Experts of a small language model.
Size: 17 layers, width 320.
Below are experts of layer 7 (counted from 0) of a mixture-of-experts language model. Rows are named router (the router's row for the expert), up (a neuron's input weights, with its number), down (a neuron's output weights, with its number) and show model dimensions 64-127. Each number is 500 + 25 x the weight over its row's rms, rounded and kept within 0 to 999. Numbers have three digits each.
Before each expert's rows: a language model's description of what the expert responds to. This comes from a sample of Wikipedia text that the model never trained on.

# expert 12
Table column separators. Pipe separators between cells in wikitable rows of sports, election and music data, plus semicolons and colons.
router:483487520526482508484479504499515471502532471515580490504505509498505496489509546515485497515480493469464457469495525469484523502558562495545487509521514513510535518540485493546488491470496464
up0:492508486454483549471553462503538531556507464484561454495479497493509489474474509518520484540519471528456501500517525451491464494484491522483507478493522462496492478474474490471474456484525540
down0:485502486564525491511522528517460486509499502525496474521522527501477514493451511503493489506523540494519513490506489495477547431499464494474495458474477441486469528519494479490493511564461492
up1:550514500528487510536499551502467554541499486519525473524496494531490534508489534513537465549515490460492497531510560522482472488509481440516525497500511516490478478497548516479514514536481505
down1:477461493487498484527495481485488477500491482502470474500489495481534518473557489515475483495503551517521481525498532515497533486464510534510515550475477484530493520483484477547513454514494465
up2:548497460526517489453436475509511510494521513521512521510472462532539530483475508534473498462544480463467504517489511517475487446520516496507522470560506497457488478516491492487476516558517556
down2:491509530499498479524511510509494513484510471514555464501525495454494444510475513490495513514478506487491489506512500461445496473476531471483459505460541505507507518464468481520518490502495501
up3:492497448518529461532511526476515496484498521444496534471500478488511528507548495510496484531495494518511502547502509500502480517498528522462512502479543489522497454488538492507556497483521514
down3:528515541455516502512546465463493516478532513504496485488551531504512435556516513513540504561481497513511480526544455509471483482511479507483489508516499507514493479508496473527531518520465490
up4:490502534491527488499517489476499487469547479491513498530464471524448488471545483527475480511481517503506522505505516528454502520472524479561498528483507493455525521476518476472534507478486515
down4:476474488495493454503511517507534521496482508472477491514523525492505505511535488510512529496548492507531504533493484495499536498505476484476482480425507532503511448530503510500464493485515515
up5:548513499500496518532499464561483490483496508510562551488480507484503434492534527522486505524465469511493464518514537494490483522472493478476498512458518518480469462508502525542472494507520502
down5:487498499487526512502472536505519501508495511492512472494530504540524460458493453523487513509531522476503463486458508514454499487523447508493522496519475486507474481532521517502526490478470460
up6:485467513481487485489523494480504504480518491513503431520508565503513485521519501481499480523512541480470494470536497486430530498536524511511477495518447508481480560499537516495511529455534521
down6:525531469532515451478475496490486514541524498516524513504531482507506541535476466516459519501490480499446504501545516500514485500522493493489519527470530476464544461470468516472519477520512556
up7:498517520437531459482488449514544481564530535468479501482521500465473499483533502485500478508507510525523529530490528514533526520536496417527451501472496545483509481448484532506498542503498481
down7:534495524525481515473457491557474494524475487503499524480503478534492504549499474504494529571521514500536467531528452537531554508542486513493490488479528504492496514534461513472498516523458526
up8:481494495511448481473506531540547508535494444533517505519532531523490480491493509496506484522535497502494491511522520472485478485497485517483529516483510531513446516483475504506515491469482515
down8:514512480537534493509515509518468467531487505512504500538487486508489538474556474515435529493495483472435496469488503471516476488503467577504455491480459504512512488475487491499517493499540462
up9:474433494468476504555498442475527503440491490496516499488475508486503475489541522533510502491518496496504523547514491449502543516496527521532525480508505472471545555504506501488515475468460522
down9:495517465515494531448529489492543531482508500438508541524484509470471537535488481492518501526485454502497473487505531496455526493485509514500512525462508443539500523479519514475501526514530526
up10:475486525514514542525469475469454510512475530503471477494534514538445522529460501507512510483484483500499508503475519527517485476483518471553503511545539515476516513527560490492517478534525505
down10:521472485494524518509488508504486515486510481505495538539496511512496490514476501448555422491492531479448499516487502538518465509486467493505486485495475508508447465456471497516540467518494510
up11:495418495516505515524496505491500526476504518489508482494475464499524539442500485445486563539535450488521506541513554511489474510496447537503504513526490517483511526526510515466508533486498507
down11:490527507487480569474544491466502526524528498475484533498495514503484497546529485500529531516498463458503510520488494486513492553514546520460479509527429508482535561499512478487471515490474502
up12:502523501511498530484514512509448508525429496495451498544478516493533502524482507436474462490479538500510494526543507492511544495499435518493469550477476491527465527520526477536485496510484497
down12:522519482528490491484498518527514511476519525469535522504523454520481480477520493475549505511454481488480468523474484529479500459515511479509459478511498496519529489474474514497503504451474468
up13:541480491503478513492490536522490484504475522479517570538514507488499537524541505519512485511513517524489496496491481484505498508561454493489496492546514511485498512514496497497495544498518544
down13:466479520439520506508469513510541502519475543469505496485504491508516517497536505556536496469490484547459493496506515468501488496472509523484548497504500504500478472505446479507515497539521501
up14:492509456511537546476503489519514493484501523551492483496487547473549500505457497492521491465482500484488516502464522517465452469507504501540510518524532488487531477527474506502483477524513535
down14:457558458516465485504488505472485506484510509463498480499502493447521508544492477541512524535507452484504529477536505488493485505487502478488544486509452498512541524462514483484494487468553539
up15:502524486521467467524540471511508512572508472502507500489495503503473480520496510518565523506481468459500472512552494534467480507469508492474530484483505485505497534549510473485493442459445523
down15:481492501469567481451493496490518489463530507511433482540488480543511484510559512496508519458512531489548506474501486452493540474498501495479534485477522540441517492466536499490542527529507498
up16:490499500525512491500471464529475515505513544517522497460534479491568506490558531517522460499531454521550512466506541529516492483510490497541468529544514540469496492499510470499502506510477529
down16:492529528468516507524485507488513513493526515468530508530513501479507549498483521454519519535510517524476511511511492494558457516472481442446513489492492505488470496498501481478542483480486530
up17:529550505540503522495520550487559520502465481514515486479528476488501472473529545492507492515512545508472524448553503511489535463563483520483494506485495529496508508450510523460512464532493468
down17:449514472502502530492497481501500469486476493477530495486523529558517514505517474578487479435486512532498485499456502475495463491529493509492455564460485498512507457460488487546491511506543529
up18:521529486517505493480545516471506498537463523458502480504527522478509462487490519483525469461492498553451509487515513548524502521485467475486506510517514493481493522527478495500552513509516493
down18:503532523508471507492477502486508459471508491534495504511483499500458552488489525460508507476553445476481530538510470542493483520488526510508470495488501476510497511497473497499492504531484497
up19:451511543528472538470525492488536556529556495502496532480536498497505497499481508442508453513485530498462520502475466477518504516504510471524527470492501572500501495521498509499506499480504476
down19:504498528508516507457475486517466457524456495467495465517472513477522491500508456500471491507474488527527491478493523500516508457493496489450491525503561450471492504476522450535449503490448478
up20:497476528506489465477519515508451519511469460479530492532509496491527477447526487540520472476468518493530493521495500473516471517536488479508476508542501542524568511475488502470500483486517503
down20:489518493506499506439495477513523445480450519529468445504522530498561508528514505483547528533503502497483508515524447498468490509496499484519517505448514465539456496552468534511502506491452505
up21:488488488526545497516507482544529486486504466520498490480549521500501488507481490509499484518458480549512510511503486460520510527479450489485490484515494520453466474461511507501511483551489493
down21:516510495517514523494503517521531523494519506489512517509468543501490508472486490514545502506516503487469499519418494536482488508541513534486521521502525558553468529539499504478496487536516511
up22:518476530514520501477488524480527509531500482551549505523471523538528484490488515500506511506515490492513532504516559505527506462503544440506506470519496502477462520494491505467467505476469457
down22:492465483491515514506446464516501499483457477472513475508475498514515550484437483450511507493482457485526459489487452531471504528506494503493480495497500473537495500514457483527495489501503522
up23:517519478515499483495508473523520485510525526510469510501498495533480525469462467492440515555530547541489499498531453464492495520494512501476486481516487494505527498532498489482536527501477490
down23:468492541488435472539520483483497503513475501498508488513506492460513457484481524473488479479513550503484548467475508465495506481510517539457480511503543470508498473507520514473486496498506486
up24:469461492544498445479489542518472545503508512465490444484474478496486510525458483467517480533458453527504513523494490543501537466521505513473444493492494548491462479495525511510536502512544534
down24:512518535470534490501536453508495511495521492454495513523556454482518502512541518485465520508511530534541525457488487502506488492459508496487528506522492508510536507492467472478543492492496517
up25:482498498497526470473481498458474484464493509487466484463461484517528514460469502489533490459514509468516481477512545489457520486488489488487505462482487505524542500521505509476469501489515493
down25:464451540515487519513494538508494532470499544529488520467522493496526488484459488493477456521521497491531505499529500490469510549530474526477485490510500439513508510490515493502467528499495483
up26:522474502505494501518472529489476518476491466498483450517477487485497506498487488510483495463477487499484484504555452526493506509534497489492467465534514523466500486501516500497480509513494519
down26:551478461526515499494495473505491529515497517496549509464510510519503506486482509513508530511465507491498455499498505556496459497482483506527455567514502531519442491530532493529481503486491466
up27:479498523528497539468486537498514449513477507497502478512481510493507537525485479571511480495518494472486507489526542480509508454492539515473520501574511543574488526476510485514490485488513494
down27:471493516512513506499499464508482491461516428518510516527521521519499484543507520512455505507522523537537494480518457510477537489490485500476469452477482475474483481509518502498472532509487473
up28:511485535448517494479513519497492562477498472536499461475535478523510454500486467496521512509537501492473465492500530489452455489490516489541498477509503513501494489471467491494501500474512483
down28:493459515489469525534487491509494529486479487460470466518504512475483500500467480505486478444473477549485493505526500498520484500544511504472462485446521459517477513560481514503476506502519467
up29:486511503466551505507482514492510464429470498536522514510530467501488480495528512532497511534467507512495474481536536490517526514495503504463517496545465506474491476498441535477507523470489533
down29:490514509485510542471506469501498545502530553490504487481464509532467493479523453524518475496468491514511497535462475523466502457472511558524537462451500502550539476534498480541495487509555512
up30:522513518527527483505485463516521513497492488544487509524442499512548497529491494487488521495483521509527463508485540565458496531468523497531472458534520494483505495518534486456442517456516509
down30:502467539498544474507545470479523507467479514467498452497538510551474489498488479513525491509508502495505535456447500527501538496533517499508483498477497480486550564502505505537472476449491525
up31:520506467517492498475459504515486478500496503480516514476456522485471525473536482485535472482521501509483556543511501509484473463481458467516464482504562512494546514521502500526498504496552469
down31:489547508510456482499518471537483504508527480521477492522534467475485499486540520499511521500440507496487538513479520466518510487501556487467537486497494513508442473503485485517537506484530491
up32:468475509474461491501475485501501493560466488491484479509524485539501548503487500524508510528529549489521508453506474529517522466447504536481449526484499541529473481475512496548524529444506469
down32:503489502474476497469525513469482492530501526525480462520464528541502470531536510521506524533503498527452522486513463523499550529511486502477486538507507472497480519447521478507533481490529553
up33:485465483498509493497499516468522491493513506507527511533500462478520507507480476490462477540525474527462511479506492491491465505464507502484504568475499519478519509524471435527527481483474522
down33:493527450535498496481488467477502455493528472507495502535480481497524500499494449460511531520499536486532522450549486491522534527507484487560480488465512491523512471525463506485495475514572500
up34:474475444494520504497516457489510496482552510515505490512510512464507534493495481485467521546538493533510560523514504490524521460478489533478534531517505553494458519515480521517510498518531533
down34:507513528520480512496510492505444501506496491475470488461518474522498526526522460468508501512481526523531484455478516513537474490506523509478520519506483520528489481555465503507497480507525517
up35:465514453542525492520489489457528503527487464510501550443496493477453529501527503515532527539513465495451493467505492489480510512532504504506454514519465497511498529453484523463539471476502463
down35:478517536495508512521481479535494505470483514485505454522515480547524524470498487473479513516487532535528481527457465539522512498491519517459510492508542506487497428539535509464460507515517516
up36:515473495510445531481447457462505457500485497536486468458489484495472497464519538540541516500501484488448518530551507520497507511515514513516508462478538473548493496456487528482504525509513515
down36:510472490466492494527483515507506526490503515474534483473480497478490444531481475479462509492517532512534496484542547490526519506477472541467469518526493501465464460497464486509480487493453506
up37:532521513474489527487495486551481501493512499471536530475474458507471491527544496491501554490531476498511529543496513468485481492493531480535514533551468494499467484492514512518498538474510542
down37:525494500464487508546515496499479496554487499502536507510493487528519477501496525493458511524498485514468509522520466541486472478503461529516442552492526516508469509493471459495529460526507554
up38:461493491493467563461457497507479448550547455488467496478524486510498497542523476479461484505515471535488470477518497481493489582479519469487522502507453483512491517519521512534498474504485496
down38:479476511465483517537454471508496544474471509511503500464456539472476541446484467476525543469516514496504490525485480529494494479524470542503503498497538485474498532463526508526507510463498483
up39:523512481515514490504444531522490475529520509513500527511493500496492509460499498503520504478524488435464500485560491536505469449485469492459532512518512498454480500504483497487517531482502497
down39:521475514489504511492507543490508529445487504527509529510477513494487540519464553500490494497513475533495506470501543478514452487463525439502526509493456506501535557450520523524458466523464443
up40:528485489496518535460496497490528461525466494508469480482482536468514515517515452514471479493522477493490498518520491493495492473522464531509498481465483520515509485498482552513519503495485517
down40:542470461561522465523536492458496510519505550542474520524520501534494528509478456505503499535492468472492494557529511563518480486495524470511455495494507535501507523505525508504465480539501477
up41:511517526520495473491489495517478496491519549467473488471477505423494454479507535471485496440510474477435494498534493509523509476508516493499485462527467519502506485547514524508521536465509506
down41:517460505491501516486483496470488511496533503488520458510484541517518460492540528479505444536481491523506506554498496536489488502459468510491486510525472444484480501506517532481537511488478477
up42:515472462499461554462490487499497516566493483526497540469463503510484496509488522495514534499518514525522475492522489497448527465497497502570497431493484518520508493506513488456515469479487500
down42:513469464511505495536493490530516541482529506468530497547532530444505535489513495501496463514473507499521476440483531512519497510514479524490523515473471515543527488463503505509511539503512496
up43:501493491516531506478498529460486473524556533491517485482492547512482479532505514487505490462515480487474507510507523513518464463522481487507446488480524520437490506510479502490452519504484482
down43:484514524487511479528496510494448497539491478523492530498479449471510491493491540537501494488478506503540492503546495494509480489530534531529458464559519460483517471513517478502506511495479448
up44:500476486520483506548527472479527532494521463470494477506481522512533509514448532515454495490485532476487466495483511499450471501516507478469513479489526487524545512468510471504484517530476491
down44:503510480515511500479544467512516547495469488490502489519517528521457478527464483480503480481497533523485508529492510472469504501533481502531482558505524513473513497518460526469516504533492461
up45:512467494528494527525491482524527470527488527473527464510499525532516502463507528486511488489500489503463460517483501498494558503540518480503492475499494500461499518531501525505551486506461509
down45:498513494506517453489476476489510453509514460492511482530453497496523466473536489496492526531497564514538506467562428503533473537490537513506509479496528484518526506480525490485486485501523512
up46:493481523445492479493498519507464476482483519505482541476505486528471500517478550487488502461488482480546531491500496488483475514503495540484506500510509515503491490475480542475496537497510519
down46:476446501486510553476537524482488548463504493481481507512490525518487475500518500506534448503491503501504513455518547458519537459524525468549485518533559449512483490464479490546496478550526542
up47:499461497520522540528498525484526516508485487507514524457502502488516529483478519487509507456503496488484469438517496491519488506493509467510519496525481539491550480484538487457466494509488508
down47:487455482474537477508515479501489471474497559510509542499537481496521531539481549506496495459509537487525503522477486488513506495497536522518536495528551542539483508500514524502472448481553487
up48:520482526460485457483481464481510527503526539505523511499490479479530504534426496497505511471477518505531470485466507509508507518532508465516511473516509504513510525481510508482519528485506492
down48:501557501539530529462470500536486512495480471520449461486497527486477521490518495515525496504484505558530539459473565506485545534473485525526461500591521483530489511458500456499488536562491540
up49:480504478548484471461525512483474505485515524511437483516500544502519524550493492507513504488494464488461490492513534509553490448499527489459508518519484492482533498522543458527488470486529501
down49:538503518440477446519459479496496466523554519488519513495515448482498492507546515485484526513523511488504564477497527492466504476485508524517519476487506464502536529522454512486519476472488542
up50:476469512553501485466516472468512484460506499471509520533470458496465528532501496472481511488494495482544501525528484511483505461529523512505480540490496527541513504503473518544535544496480478
down50:501509514518529492528474528491513510489518507485540507474465501486486469540497485507513507479511518470488500512516513469492469520489494494511496483509549538489481451490511485456453550542472540
up51:466479501503504488488429535500469480514509507489538462503513502508469500462500438509497516496519501524519467502489497487486454512478548439497516493530544457481567472448497499506495502468465484
down51:507482506499517516495476468543501480484447524512481494505546504483512483509525479527481514498521534479458484488510478462492496531520450455480513499497495497477492484521552521429496493489488510
up52:446503497455580473525524469507491470488516541517481504492519502487478526522547561452501487464519498527485502511512492499508515491505470490474500479483498509505518477515507467508505514503521520
down52:525498520488513539476453560515460497475474480491512494498518520520503519466519476495504490521485503499532556474485484485518529501484491515537517522546473473494482517510475510518498472509469533
up53:493466472514517479508515495496507527493477480561518493508483499518515541479496511513473507515470465516516504524546477471477518471485504501496516493544517494506496512505455480488516500475527514
down53:459492470451493455456476502471519502491504519522520488485523504530488497508461477502522447549490532509513486489522549495508500467506534490492483494521525487493539533523507507479541470496545524
up54:493504478458532459515515437527496476578545524491471479438460487501517477509489483522481490510523457521481523506514505494475502469532458512500464476447489509512511485491467511482555526506524503
down54:513511529510488483478516478544495532521533487508506463548513492477487487488529490525483503533532530493512523513497477539520513491525494511514432487510528486491474533489476486518545491523502552
up55:495515506517480509478509509491467522432502497520535517511485472500492478468466480534508496515512491520513476522521478453527480432527470491536461552528484536525504528498479491519463520539508495
down55:518508468453485502495491545487497529530563463545490463518499478521545465503507467506549468515521489490488438518492480500503532472486497484476546523505541462485513524515526514510493489529457476
up56:486535519515487546498463494479506461481510446509518508481523493474464490496480505484493451511479498477526527472505520533488487481464509470506483530520453478546539509520504516512523545495505462
down56:473507510501477488497534515516482498505489451547498471525445537505557519485495507507516491470485512521448467507443469457524483499490506541495473473508531524512518487524467509526522482555500506
up57:501547462516510535556492539552472505490527473493519557505521506450523506480503472509482499455488498476499525503501516509512515463516517525472482526504518493490486545506475536498545476485481511
down57:534533498509502530493494539479490510534520481454523470520501509524536490523502559503505518503513463504474479497528495460509506473514465475475509477503469515503525540466543489518448533499509473
up58:494495501544481506451504480537516537484468482448565514514495464460494479528503517543471504501494510504482479473513506494523499457522480459523524480523519488563539532529491503468459505502508505
down58:484503480489450510524530516529571513484527492533487508512493526476503521527504520507490548563477506510519498513485493507514489507501505527482492517488540485505506538544554508541505479509492513
up59:508529453491511510465525487463489480435507518451529502496544508510497481494493508457535526476470487491502481464516519497520534521481519518508548508456487487472492518521488463490495507467491500
down59:514494476504486501499490524490447494516525553577502516517480514543495518500542525524516513497454524495503490529534476521508510565491503537512509514520496487482538492550483510517444480485497498
up60:505520519510501493510463532503488467484488498483482537500528440479508565476463514477501532512486537511523482440506505498495522502475520507496521493515465520524501510506511452512516470519468519
down60:478526518497517499454494498515477487484520498524534465491443520553493481471500472527508504490503516497460503470527489461467478541481504489479500478504508569508477474500518494465500509524514488
up61:518505499467503469497490481442484484449518507479511536480492491500532537509496494501506496515469485488509468495501485499508476523525515473488552500565488503503567495493487450506529545486506449
down61:542498479489453501546531506535485489511491519531476477499518495486512497476496466481485481501502497519501472482523549560468513511508552475459451499544497532490454523484526504504492517472485491
up62:494462492488539504556500489458484474539539507499455505525511473469476514458508490498489472450483519553483549506526458473514494482497551501517477504518487519553468508501489503541520476520463517
down62:500539509499512528499490489486506476475478502517461558523492494461488511481517518489487489470509506435472482470495477462524587517511471464482485529507508483503503515507479527515442490502499502
up63:511529452505485485503501508499496473448504455509480488497494509526493504506514503552497502513543532491485495531485459514522480502527493516522498473507454475516496483481491513528483471509444508
down63:487476462496546512499495477509512524502488529542548529509490543515506490505510504513499491500475493532517503517491554473500516529496473474558499486459511499540514480497504492518488491482531509
up64:549456498424481491467439491481525503509484502494473561494522521489503520535507502517525505498481500495515424528505526464527533509536496502508476516506470467484491486473480447520535458497504493
down64:527511456520459521491472451500484493499547521512509483516493533480499489492497465472431447484473468483519515498541503535527509484495517464520473463533518517468545477508482531554501525529508478
up65:519491499531533559503460498498442479510470492531489471559511520492508522517522485454513466500446482449501515426506531444522521549528461493515503469470487442449530502541511497519470508452482486
down65:464545495501514443515483514469475511460539464480469514502491496570530517532536478541512498495512496493521498504473486513514481502507558540511498519505522516501480514528482501481496486480488487
up66:459524497488515451455493532520531479500478468490509547513495513507486549531497516502481477466513463523480505514516502511524457479501491498500503488522517511491540524495546553476508517497545520
down66:497540509514533498531511498505483510473559494559505438466525485513463489444505512510496527476485531545511508503545521496466470510476500462555492479466477521527482494523514490546533538504545504
up67:480511511504498497529522491498457522495534507453496513498544499490519480506489469505498523521486476468451509475541521517459473495509505448517516498495491510532489494475522448511495479523498499
down67:515527515512500538480496520492522502504498502483501496494493458498488523498502477524485461482531481472509491493509523465529491553463502451449497473507486559519465500514491558450482476530500481
up68:471533517537479506492464446503471483466507461560534515517472482430517473517471505510517530509463496536530499506551487514464513551497526502506477477489489466518506475548518496507517478518521475
down68:533495512466479486518518508512484493501512593504475540531466494566525461460479466520495528488546470550532514503524514488454495473528491477488537521514466505526551496484511517506483481485470473
up69:471477443515495542523512453477436555539448494474525508545483502513516474480486518507541499497445507495474492499506502481488486500509481459487503524502527478476454448522518530490488510534500464
down69:491517519521488490463521482509515504484514565518487518440527514504438474543550457498482483518461468503547518542509539479502497500536522457488501486514529536488507452542482476484475520509505526
up70:488495462493537534476506507462520498492498484534472529514466500483505486502502543533522481521496482483481507487479526501503494468541497496493489541469497475515545507507545447497500499478460512
down70:488535504502491497526497470475480512523493463480542443499476522516501441423478515512505510480518477520514475505493506518471458489491495501502469500477540477475481480442539494510467493491544505
up71:513510494563474518489515487526479500495492463533494513513504497492476497477477457480501478528463485547536523465541490464500528466496510506493533537509478539457503471514470475526448516566455527
down71:501516463470504529503502479506509505495542513428510553462466488502510484501460496569515538520476516485512489481519520555507471503514504509495507481523476493500480446506455491495542485549538527
up72:481457471488517467513461511482523486517519492461484505478493493512518525514514509532454484548492490454518485536462518492521493482500473480452544487504480487513506490507514502440483464510498492
down72:497517503551525426498503452478468491468482507483482476536512475488538494463473502527484508520472504541510492500486473522550510456503485537492496512529496477488557531513496487523561519513513523
up73:504500499497545486497474503452499535529507543507514461501462491486542537459444512480529532500531500490483496549482522443515501490515505526472491512528468499491519513516503491509503501534445515
down73:522500493492517512476485520518476510485462507515503492487478478491498511530462477491534492506487522540495526490506479503516505465547494479514493480501547535465538559493542490490470483521492568
up74:523513511507501484493549510491472486499493511557500545516515493533489487467486501508505520519493511537470499527560487531502511479522489423471485507508505515499509500528515544524525507495472515
down74:474529489501505523515463492492474527483517490499469506490509517459531464496520483506472506514473532519516501492500476511473554553524523473503491525485504482506527501483516535482481496455492481
up75:475502517525491508486464504527509516460516482467525544524515492478475509440497497517478497546516460472528525475515515481518506511495529507505534507490506485527510479506463482512478480540503513
down75:489482483534504517527486542476453445502541543497501499487520480499521485497500498528519504481518476505510511486500518494529531505515518515501456488459514503488484486465480530475486503504495509
up76:485510514496517450486507527523524515521515523492512534464461502504499533493493508531465489504498438498491499496505504508480515445508511515501489524525509481527497513480464511490513499454483533
down76:527484498481475494485507518499500484469494519469547483508531478517511482557533473479504487496497536525482494507456464489553510523529506481493442474504529494536485469480480498507501526489521504
up77:554546458492495494476508493513496523481511445510522536495462533480493466482506545537516492489508509487500481511497496526523519547510526471471497500475453514483491498547503501531559489466504520
down77:550524485481487519487474505471479484488500511483545452515508503500521514456516500486489438513473516520495474511510471492478534491505506470493512494484552463500558503476492484493472498527514471
up78:495456489493474556497490460512495499493527534498507500458496468476511513488489497508443481485546506533494503483514497488493475461539493488473539531506495527539523481500511522487480534555515527
down78:530497516510492431502497489522475518464498515549490510503519484487519513530525494554504523482463506486512513509489524494486508492487481520508452508522490528461507513465501487509482558493494440
up79:527524518514543458563538500491498515464502513481506484491539474448537510509528529469503507510494486536517444503481437478475486512493522485515503492523517466498516513539497529495544552474493481
down79:498495522462522505484485490530481483474534476483501483469491509488514484505557488481502549512464503466485472474543465473521492509480493513466456543482551498517488500466526482440518516498529498
up80:521513517537495522488558496507499524530502530445555475472482478533514504497484517500511484514460467495506476507481501482505530487468503477446529469479488477506492468506472466488492479466492496
down80:515498471533529494507504473513517485490552457542534498527553554482480523487517493525487487470491505486545509487496529497499535468524531463521494550516504508503493521489497511486488503449523511
up81:502441522487487495501511490427534530533514485491473485500526497512452432482508488499519540516511515521512472478486477531516486484497506504495480477521475489516531507498522520536485480528553510
down81:470503458510529512493548462468492498499494513500547455505521504551515486487500526527492529494500516488432488513497491507449463507511464502502538484505509457464475452495536474493516456452474544
up82:476436461482510495548495500471533518481489531513536494509523456513543527524485492475487520505515508484499526468524502477513510477548510512535519502475494500443528477518550491473521511500480531
down82:474517526498496488528533506489521547511506537520518542528506460513520450514485493528513513506528552525502493480495504497521515503523547514439462474526503479464535514469561481491561468493492504
up83:490503496484497493517483485517486515500476515532480532496495524472505486441519470469507491514495554483520500534468476507501469556520490482521487450505519474469502478542533496522491503539467489
down83:575515432479539481505506501539529466562488524491488482522485457476517473530476479565500505487520520482518505467513482516517514437485514517517522525501491508500514517496508536501522474456533465
up84:519511507508528520528512471471530505507497481480515504451501469496488492496523532482492506524522504488514504479516489501472533506491474472457529540495523454478514523495442489498525503490461455
down84:502461545519518461484476518460509500478528532505480491500486535491489477548515479484508470475492492514528515513513502520551497483496444503515485512463454487473476489500488515553503453521501545
up85:490502504547514506497497480516492543449469535477520524514459493465541552481495486459478515514495524505559494503490475517531505522508492521531491506510478527477500456468502525503458494481544526
down85:524481445450499501555472519467524478494552530538507492497505479499459507485518495489465480530486485484487509458525490481509504485479494479509504472464482477502536481496498506500466475506485480
up86:500487456471493564504459537537498510478474504501512514496481482519496508512538511438511535481506498479499541479506512517475525445493503511438513464498519494474461525483476513524527514491497491
down86:501509511490494482552512505498489488568512512468523472467488553460487515544500497502471485489499525482538499448510446437494490500490526511519494459530536444465472511512469511486492484498530512
up87:516533527543466524528478479524545495509553531467511523505490495515476494501536506491472467511487492482484534483488511488517519472544545520508524520511501500491496489498525499507490518493502523
down87:530541464459475514480515509531449484484438440501482543526480493540502500518491473495548520478502497492481507475494475507512541482494510531461523518457460472514545513517517514540518460473490452
up88:551499496468482505498526530505483508512539493499501483492504501476490489495524464515546472497464549471459499500514513475490505549507525473486468500522544472522525507510470499556503494478492494
down88:510489484502505535487514524465479474480526479499477508538502510491512479478522515480518483506543488488485485516517497483508512511469491504527483508507530541449542481469498505528468508464469480
up89:499519497541497462493542463459499492552442475475523507497490490518472486486553454469530473459496496534511514482523465456513505500463494506539470547538479485495494486490534515485524523501531517
down89:526531508513451508518494532506476525474524511464480489484506496491529522499528506481495464480485533503496455486485502508520503505533525492519533495506506497525493502534457510489540532493459509
up90:514480519498526520540500464466501512543487512489484526427496515509506557497530489512508533568519481474446472507502492517488481464523504469470499500526459510487495497488510492499502511507436459
down90:483547495488489487479490457588505510464505501535493474485468524479519502527463517450435468509505531525483497518534505516541496497527487484471454534469491504489501500479474487510517528535508517
up91:511474483491518434504510511492540490503502496517539508518534466480493517482498498452481485481466523515466530493489470475514482481547481505457457529543544528516480490524513518501528547520494505
down91:483485460493465530545491480538503511483476464499505504500498461489501459522475509522499479438487526477465523455503507489533522494532497490500504447511491510513460501468513484570517471462523476
up92:529490505498519471509470495488519494576489488501469547470497501523467467455486527534485505483467490523475475481514526469508490514553438481482459499471477447516534508496486548500506478533526483
down92:493516498503456480475480494544500477457538514434509489520525487504511444479502531497496522525496537518522466486532470478490515474537485500526483524536503513472468477539506515489503534522473505
up93:430486521456525532489489531511487468456518506552468501519510545520481499497521516494487523477520469459491455517501560492523495480512487464513462466532484509469500498465483532506525481462498515
down93:498498501520476503540493556474473511493499517493506481491504512535497548496485525478466477513521477470485507532540526485523481485529531513496514486452497492481519494526501514469534478509475523
up94:465503491503526537500507518518552493513542466517473530527478465448501518519519510496506507510475489496456508473444539547508489501549503499512476475518473521512488482474497470519480473493527498
down94:524516486470492462529489497502510500516522542509510499487456481459503514488507525497467506513515511524503476476523464476537456487507521505528471484481457519541574493477487483508525488539542505
up95:503503531506533504547486484495511470511489531493512495488538468472519501478467546454536521515495498513496504500468518476499459524518457482520494496493507520510428532513478494506508490502520472
down95:512487471517506558498520503499521505457501466514495508481482527508450557522482506524516507472451503498485489472509447510514521507508489512509486509523499463489558507496511518540482511492475507
up96:517521472483472499523530508531500522522520479509495510517485531449481485487484493484512486509476508488495503529518504497519524489502482473511430458489541469448506468488513448541494467505534473
down96:559499497479496466476513523477498464537468487523457496463479468525567503485467519481462476471516477498509539492496509525467468463507519504509477481500545549457479510542475505508505488442464457
up97:492494484495498512483496504480455498489514484529468457494476492489552524497525464481515496511519517517528456509476468500507489528537505464452511533477521545511514492530512494512526484486479497
down97:500471510486484508508460501546496480498457471508483480497482507536541468499482518458481507524520490510465501499517488524463556492507480484516526531491504500520504537525492518492517515484500497
up98:464485507449473483488500483522496509497498505477527471539478526516515483515507483502513503541524517492498544527520526478480505508522479522487469510461564514512533513505489514497485513511495475
down98:484494475483525516513494457491514528479511508501493510575492477495503485512508499481481519490480475526496476487509451553477500529512522502490499509536483507438513506512526493492505444495500512
up99:544460475513519483499550495473483471472521496509502531472518490512511498485532486521471501467534529537514511476498524489479480509513492507525479486497460450476473483492457451531461477499509473
down99:501520511488501482496495535490509470529447491460462496496500496543489489502518507500524496518532568529499493520484535521501509492535446511508500407488527523514510473500516467514509491487490489
up100:508532469501486509504477472487524485512496529510510461496483552540504508504473493525482464536545532511472566513506458486514544519480488497472485506481511512526517489528497476482511507481487517
down100:528476495534466514486531529503495473489519548505510528486483518468531479538498480445520498481538498482494557506452473503497509449516490502478529504491505487530496484477475534466524507519457485
up101:524470442523499502456510516516520514501508539508492446500517512504477520505521468445480472525530536516476476473519468493469501477466538496534525501497504481501501493488485550519512478490526498
down101:466505497532464448454487513527513513502518490495527535466490489528500490507525531528530475445527489465558486486497562484515447507520498529537525463482529470480495448489483525501499497496523528
up102:484511512484540472505513493495471495523488514516498502494492494460527498502483451520472517477483489499487540536507493484432519559460504481452525561503451545523490473463457459484496496529511533
down102:522540511505482495447549468538532480505495516514527515534555465464494508518493446514482510457522495523524505481480515453492481553484516509523516479494507517489460507512480532513485480502513480